Experts of a small language model: 53M parameters.
Below are experts of layer 4 (counted from 0) of a mixture-of-experts language model. Rows are named router (the router's row for the expert) and show model dimensions 0-255. Each number is 128 + 32 x the weight over its row's rms, rounded and kept within 0 to 255. Numbers have three digits each.
After each expert's rows: a language model's description of what the expert responds to; "gets" lists some tokens that make up at least twice as much of what it gets as of all text. This comes from a sample of Wikipedia text that the model never trained on. Tokens count by the router's weight.

# expert 60
router:108177123121180084181089106125091116117140145117107108139143088057120169102184126105172166144087154087074080160095149117174107158159076141070085107121168170147151148118142154163230068171120136109121083095104130123126104106104155142123128106150186147125164157115115127089124133148087084160131093122147146128136170145183174140106148116129122131104134099147185070148065148107170100097145096128106174137103051117146190112114159186137102090104173124150117165105139134093156175100163120135143090141073097111102189136102104135152179088057135165166118118049124153165108116155152184135131162108166081136102109146131164136140151136094133119206117145067166161152146072143136099079076142112153139128164122127170146128109118109159098107174089166115160159069138167139140077121055166
Description: Nouns after ordinals or numbers, like century, round, season, leg, million, plus middle pieces of split words like st-at-istics.
gets: "–", "th", " century", " round", " season", " of"

# expert 45
router:125104096172121137115141073198167155102143145118137079157139094132133132134029114202166110166118195148136104097145131140167096075152149151033129198153128176145166139118117149098143162068100061138162164110135091109123131155131141171099211095150113103129183157057134140098133106135112096109127090156144153166173126202125154136170156172170118142127168180078173124156095138180143097113076178111148110098162171120163114111171147134097103126119173138118166121121069131147090138192118100136100148130078095098117110114166173116134161131141159152080083082166084124134129151150065151119081099088150158164111183129167140137131104144146168181136131081169100103104133167156130090093119144127091187086128171143105124137110136111150170098118176135119136079150132121123119184063115098
Description: Inner pieces of foreign personal names and rare words, especially in sports squad tables and result lists, such as Men-ing-ioma and Shah-in.
gets: " ", "in", "and", "on", "ch", "k"

# expert 14
router:128105112074150108035111204142143142094106164170158119138099176177143078106095129192083194129169084142098126145176163121046111146079112185161119093111098130099076119130147134112104151088123083077121186075094113086151120138163146087156087139075122109141160123098144123178176106094159137113105154149132154175083151097089117084095130121147172187139115103110123124123162161094118131081127111125113085112123146112077176119162103097098115132132061136117106100156140120149148081186104144100141106121175123096128079176158124121104136155175119185141112108150113075161190124158113103162094086073132086128084160137189148127062167147163122128131121087173196128089136142051183123150128159170132120103093163120172148143150136118107107080208125142098139098146140137168112140182121116
Description: Tokens right after and, or, as or a dash, often the, in, his, or a noun: and in Davis Cup, violin and piano.
gets: " the", " in", "\n", " his", " a", "20"

# expert 5
router:097153161153134107121145101125134093152078123143142085156140114089078121149126107082090151083076084168122132118145143155124111087101062124203129104126164127154100117121079127181112097116140139076134094153133125107135164123084088172142183084103189086138128126169114125102116142127073091084093117122118174143112133090107076149101102158148144087192105155151118143099088153139216121067140167119112129144168118085147113097159161185108093140160139132171139154089093122089115200138116180146135133125096143084079181088194185098080085097163091109143112090076157140130153107107108094144101146134140116179058090118105159135119115157104118079147101112112126164159113132173174080081121144133144128092143101093120067138142140045134199127152099221155116070102172118133098164065134087
Description: Punctuation between numbers in scores, tables and measurements: table pipes, decimal points, score dashes, and the ′ or ° after digits (5'9", 2–1).
gets: " |", ".", "–", "'", "°", ","

# expert 62
router:135093108098163116107084127094124104083094165136154162143096126145072139093075179129075152127119076125089091103086161111119151169152136144140058122159116147115085148115099137081085142117102132093132174132073105100136142113148148139174138181065130126087144161127120110159171165157102126095152183167166087187164134142084122152119140166146128154063157105138114143189073175161113109078115098132068063120145135188096112147149166152095129179108105137056132129136095102151153138110160110113122070104148100138134090172133156204074083088162211147158129115152098126108159127126097123118075072104180153177076142090170189148138177057091127142087121067124137111126152137068129087119118161174138153156123122172133163138163132111125161089173164097118111131135181170126095115149060107
Description: Abbreviation periods (v., c., p.m.) and short fragments after a capital initial, notably S-iam, plus name pieces like Qu-im-by.
gets: ".", "un", "an", "ud", "oon", "am"

# expert 36
router:090152143161078105137139115112132221136107152090169150122166086134116140103058132171081183116151180119124139144116102131153140102106132156121104141133156123133173150194237153054131141065159079205104159175105092058155130183112126094194120129086115101086114106095201120118161135145148103152120098189095140109146146143133139120156119076136126111113135169145118123151114082147127121143086169097147149082178107145105174126131129157079118108163081069095162143104149098181161175150136079118141130172109146099109111094125143163101147157084123166178102144163144116167060135103131108135139141152087156133135126145190078214140116113152069114156138105143157163109123114121135111150178163144090182142112184163148082112059158123141169106123131172124123126130157109079181095100128183
Description: Prepositions and linking words after verbs or commas in running prose, such as in, at, to, including, featuring, plus northern, southern.
gets: " |", " to", " in", " at", " with", " as"

# expert 63
router:096128142148119095167182158149147131098170112143142083108171166195085111147189161140151097103137116141129123192158164171070118118162122082184157132127167133148132161159099115135107099162117138088119147129154108120151154088144140084096056206078130178157076100117087121159107164147176128142128105105147159148131110081089128087133100150142151111187150114115084114129153075115109081131087109165106072100073185151171140071152140121135152138145124104141144123075106129084142116137110114192164069124174129088155195117137144057104063141172099075128107098126170095114145126189107136177193147124128167148132171136107144135076184157095106055156101158168105101160093177166154074134171117128114123160074089107118102120147077079167098097154138133134180106085100125097093174139146113
Description: Quantifier words like each, every, any, per, all and this before a noun, as in "every three years", "each day", "per sq".
gets: " the", " this", " each", " to", " a", "\n\n"

# expert 12
router:155086170127165164074146112146191105141136097100175056134123152098173050193110155089085132097153137123153129168158115145080107116113123125153167149110180149128146126085135137110150118144179097125154176079158093145092178121129123149120055157103108173126127106109127112172112115146144090124179139106117166083094112091174087128088062174197142150156122190106147127097164159110113130147164105110166088090138183082131086082111182080183204146108105067123103147064114103101132128163120122177151161124137124128082112147101167117059103104169140180199127135146113106182093109140163137117137189084140168112110163066093109159095123174098082088102125146109121092101136151140186091171171161124127097129152166148091139144174111157137101103092134090095172116081152138150146155082140134
Description: Possessive pronouns and ordinal or count words after was, is, for, such as its, their, third, next, eleven.
gets: " his", " a", " its", " first", " their", " her"

# expert 20
router:162142145148110088144164091156079153130158084148121196118082074117137177166152138126091094131143139160079122130144125125150131145116178125125147102190095124135108096113130172096165096160205123163156091194154102089147092143135102076103139138113127141090127084128163194135077072117141074184149125118120078096124178121153160103202126085136116170087087095171152156081144086119155113164111113114127094155155172140099136163139034145137077129205138110147129123116150158183106067098073145137124062152086164162127126150131043207170159106125137117090124158137124153167131150096154104154164158084109156090142115166173075148118111126157114192162182082121085109109139181099089168145175111079133153119160130164147093073096166140124090143126104142110108132137119149156133119085148167
Description: Prepositions, especially of, to, for, in, on, after nouns like cost, one, part, due: one of the, cost of, treaty of.
gets: " of", " to", " for", " in", " on", " with"

# expert 47
router:170095093111122174125149101121133132108082123194150127120153081104098184080100110112140121134140156102061085140090096102220158145083126119159110119113103149185119142181103135106185175128129083125096144131074135175140135101123108089126199149106090117068162156130103092074183197135173067097151171100119098115165133185120149131126161098119149128115147127111162079163081168159143100094154112145087162111118155193140110119163159180087147104152155116061162137158070128158091220117172136111139154126134113129134119123160155142117180137137096145108125132082137071098178132097122117103113102132120096131169161121137178133190113128063134127092126043166123199131137140093188070126122129164155196149096139108128096120125158126158135125152109140062122158167135110101110092061102087
Description: Final word pieces that finish a word, mainly the endings -s, -ing, -ed, -es, such as elects, destroys, Obs., Abington.
gets: "0", "ing", "s", "ed", "es", "y"

# expert 46
router:142116113095145192144143118130090126155161156175179164147099126165115171109056093141132170183164178113053142123136127117176127156109156188141136108148080090123155136107152190085164117083096127156111184113096142148132099148169134111110138121175083118105140137127126092147150122108141108161142097108151082116157111186182106136160138110124133147127146089084163089151101076173149132119209143125083092119126185146157059193168104175140104113123148123054114090125112189163103123120163112172143184159158099117120129167091106152138184139073096148089093174126120088115113146133166135128125052129159117090183159136099123143129143091140112124067148098179148165074180131040098131168105176168109162131155090199156131149105157182144131113120155185088090165128163081146136097150138082
Description: The prepositions with, on, by and verb be after to, plus word pieces following prefixes like un-, ex-, em- (unashamedly, exo-).
gets: " with", " be", " by", " been", " on", "o"

# expert 54
router:099150159081128142186122150128104078056096102158131133167151165140178155115140145149135110142184163208127148153178144129101186169098130100157083099086065080118078126158141117145085127187096089137096047098078172129132126163165098137131091124120134096130094083152132087128126102170130163156132157154203155168147145145148095089087122068160150095170150130105090109128135172127099125075130097124110136146147121145123146095146153173151144180061127105147073173126187137089104154134164100126151138156169142104140185156088102134087133124078146120131076123099078109156141139151245145126140179128178160144108149106144135182142178100113097108159110110101188091122134130092110104111133183153129092157060149069191145143162144135169142138151117105098176112106165145140119137142071184
Description: Commas and digits following day ranges or year ranges in dated tables and scores, such as "October 9–11," and "6–7".
gets: ",", " |", "19", "20", "–", "10"

# expert 56
router:167112098143099076171094106056131147075133108149164110086135098142063167165111092133147189132175156115101062152142125125129119105149087137157092088110107161185151103118130167087179112207179127118048120143155086100189140127121150115099095113140172155095104118128152148148089163133163098129097164093178069087106172135150191083174148093108091091125076149136141111112148103082140077098138081108106084174133107149149127165113076176116150123175144095146148175101199139142129172066096144122093117125181175132064155122069081140139121154069163146124112099129112098170157140173140094156175140098168132161131136131171090145122165163065166062140127115104177136155153118162139154128170133151150171143080168183125117100078118132127113113109139127108178110075133096115141097159148164
Description: Articles and determiners, mainly the, also a, his, both, entire, popular, right after a preposition: since the, in the, after the.
gets: " the", " a", " his", " their", " to", " an"

# expert 33
router:112179170115103096144183132080134134162138109135138120153178187131165123162156106127155088098133103206142162143162149111062132119149132144149194104095172077111129128138092127195063162104118128095131158135150082131139160123109172088149078165116100140159120085180118141127096083084161214072096153134159142152136110116109140099069065111117141106179197129087093140148162139133099088116084183150133077067102183117117082111132155110119111152131130122181092140088082124121137079166078112128180135114143152076169198169115135099124080115177120101118125093156113093159118179166129131191144118122127118154115156135050133142051154146161122072135105164142150124142131132105141114180175116083067090128102128074094103176159090120130141140167119165134177068141077166105112145121117096
Description: German function words like und and der in bibliographic titles, and spaces before numbers in sports scores and tables.
gets: " ", " |", "20", "19", "\"", " was"

# expert 48
router:108066115139157137185129140102153134077156085130081102138107145158122115150172131099122111142058129150141114132111073137133085102126148163079138137112169136117190141068097137138124099154112161121147158169095109171164146157047148061132100103135061172109152082125140161171142130124159092168119128125173075055102107159165122107143091166137132144181147070101181164169176143162124145163181171116122114132100124087080062098138180089156087106180163084100128096144159101134157066118107121157122094117129051122151098095092118127139147142124112113125146119057132125137109149103119142081150081115156192107141110124066159136084096166132158113087084087156145202145068125128189140161110173124125140075120154057126099109195123132157068138119116156141177136119079099165157130097184119
Description: Possessive 's after nouns like song, Women, master, plus motion or start verbs such as back, ran, continued, started.
gets: "'s", "20", "'", "1", "ed", " his"

# expert 40
router:155150131103112168178116087158091125094129154130112103149163070078153165135156149095123143123049176081069090112107121133145105150173098085104140137142163154149105139109083137171144135134132135168117040166106172086144098118109095151144140093069143135143167172124093136102152111191104055113094090175117139169194180117097142159110121115166116129114167144133182105137117135164158133085099141143155139158132095069136185129111089139107113120071160140103174157186133145054100202173154156108131121143131102124135150090204112133109174134126085100151118100064122100047121076103126171161188146111175144110148128124141115136133119164091100109131133133114130153185197116163082110049117083104140152113111124111135107191133127086155084180153139110132118156059085159140107168063155128
Description: Tokens inside numbers and measurements: en dashes in scores or years, time colons, units like minutes, cm, -year, coordinate marks.
gets: "–", " (", "th", " years", "0", "/"

# expert 61
router:142142132146140147095096102125152168166157151123100167101062095110127192167103111173150100116112111156083156093135103164136158129084166136150165111098153104110122059102185179152156135133157100177165157165140104120119098133150127152084117175147127128144067129122189172119167106136123098189151121117095117046141120162194145156202135156151123082129147130185204103159142109143126104107128151087164133140141066090119100140146020130112119173182106109165103148118163142123207104143065112114123112121090128136106116161118049126112096089137125125150141141145161162151097114150109144104125146141176145122165066155147093178150103171115129199138178094142112144129121083128097152140137056104141161189099127120125088104128142142064100166044131144135109117141072086119194121059126103
Description: Verbs and their prepositions in plot summaries and narrative, such as trick someone into, considered, gave, called, moved to.
gets: " to", " as", " from", " into", " \"", " at"

# expert 6
router:113078086161131156169128196109139136064107120101172113120145134147077110182136135142117173139150144109171079136181152107083111072122086156142111107148112138209175176180088121140109177157203120135083164119200142132165130145150153118104092091145111162096070111109083159138074102151191096148043154097128120096131163149126127123142139110156144130143089162120164141089183130113097103096167117095123076162134187131135127155115128121121096146157101126147194120122104105071114189146113122153150147127194148083137155125120126126106122110180128086111134081172146107174136142187093096191160108101104102160114187075121081140129125195118150093176113103152109136134166170125122147111208150114176187146131078157067098081104130174099085171124161106156102129082125097142104138137193126
Description: Articles and determiners (the, a, an, that, this, same, another), mostly right after prepositions like of, in, with.
gets: " the", " a", " that", " an", " his", " this"

# expert 0
router:104124139146144131155110085159113150121144147143123191144174147129104087136132044154139067152180108105093108119142168158133205155217151109077138139124128124106058128094101109097110125076168112132145051107118115127114144124128099145103227103158150071115118130146108149067135118127122150144070094084084111107124109132112161104084148076141078101101077081160142093132132192092128081161100106169086108135136052139128222151119132203129108130119162170135128089140060122118076190158138174080096154077110090112164111112174140137152126108105134139072159101149136174061175129121095144155084150147093090124110157104102171099118148142134124133145119184089101153180198117083099084105100139134098122119154106118096153118106115124122163122127082164120126146142155157095071172150136114
Description: Words inside multiword institution and place names, such as States, York, Union, and .S in U.S., plus commas and "and" in lists.
gets: ",", ".S", " and", " States", " National", " York"

# expert 37
router:133145173132130108152176107110182116128169084143163124142123162166130118176131195096126151122082137111133181170173142107089136140065160126131166147152117101106143170134120142186180165129175125171099051196149114135072061126092115077100085067113173199125149081108183156173111101143164132142088057085127178098159113101094137097158123108161106131127137106130108120127073078145097118141096143150146090117122162121114172113153106090078120119145126072173074165133151097113157134147056077173121109173082151108169140151126123093092111123143066130092088088176132138120119091156156137082102094107137100117179115144125093152093137131130117165122155085070117142149137112107123069125151108129180080118129201122158111115175083106196098191114145118107170191110100153140108171110190135
Description: Prepositions right after verbs or adjectives, especially by after passive verbs, plus with, at, under, through, below, than.
gets: " by", " with", " at", " on", " for", " in"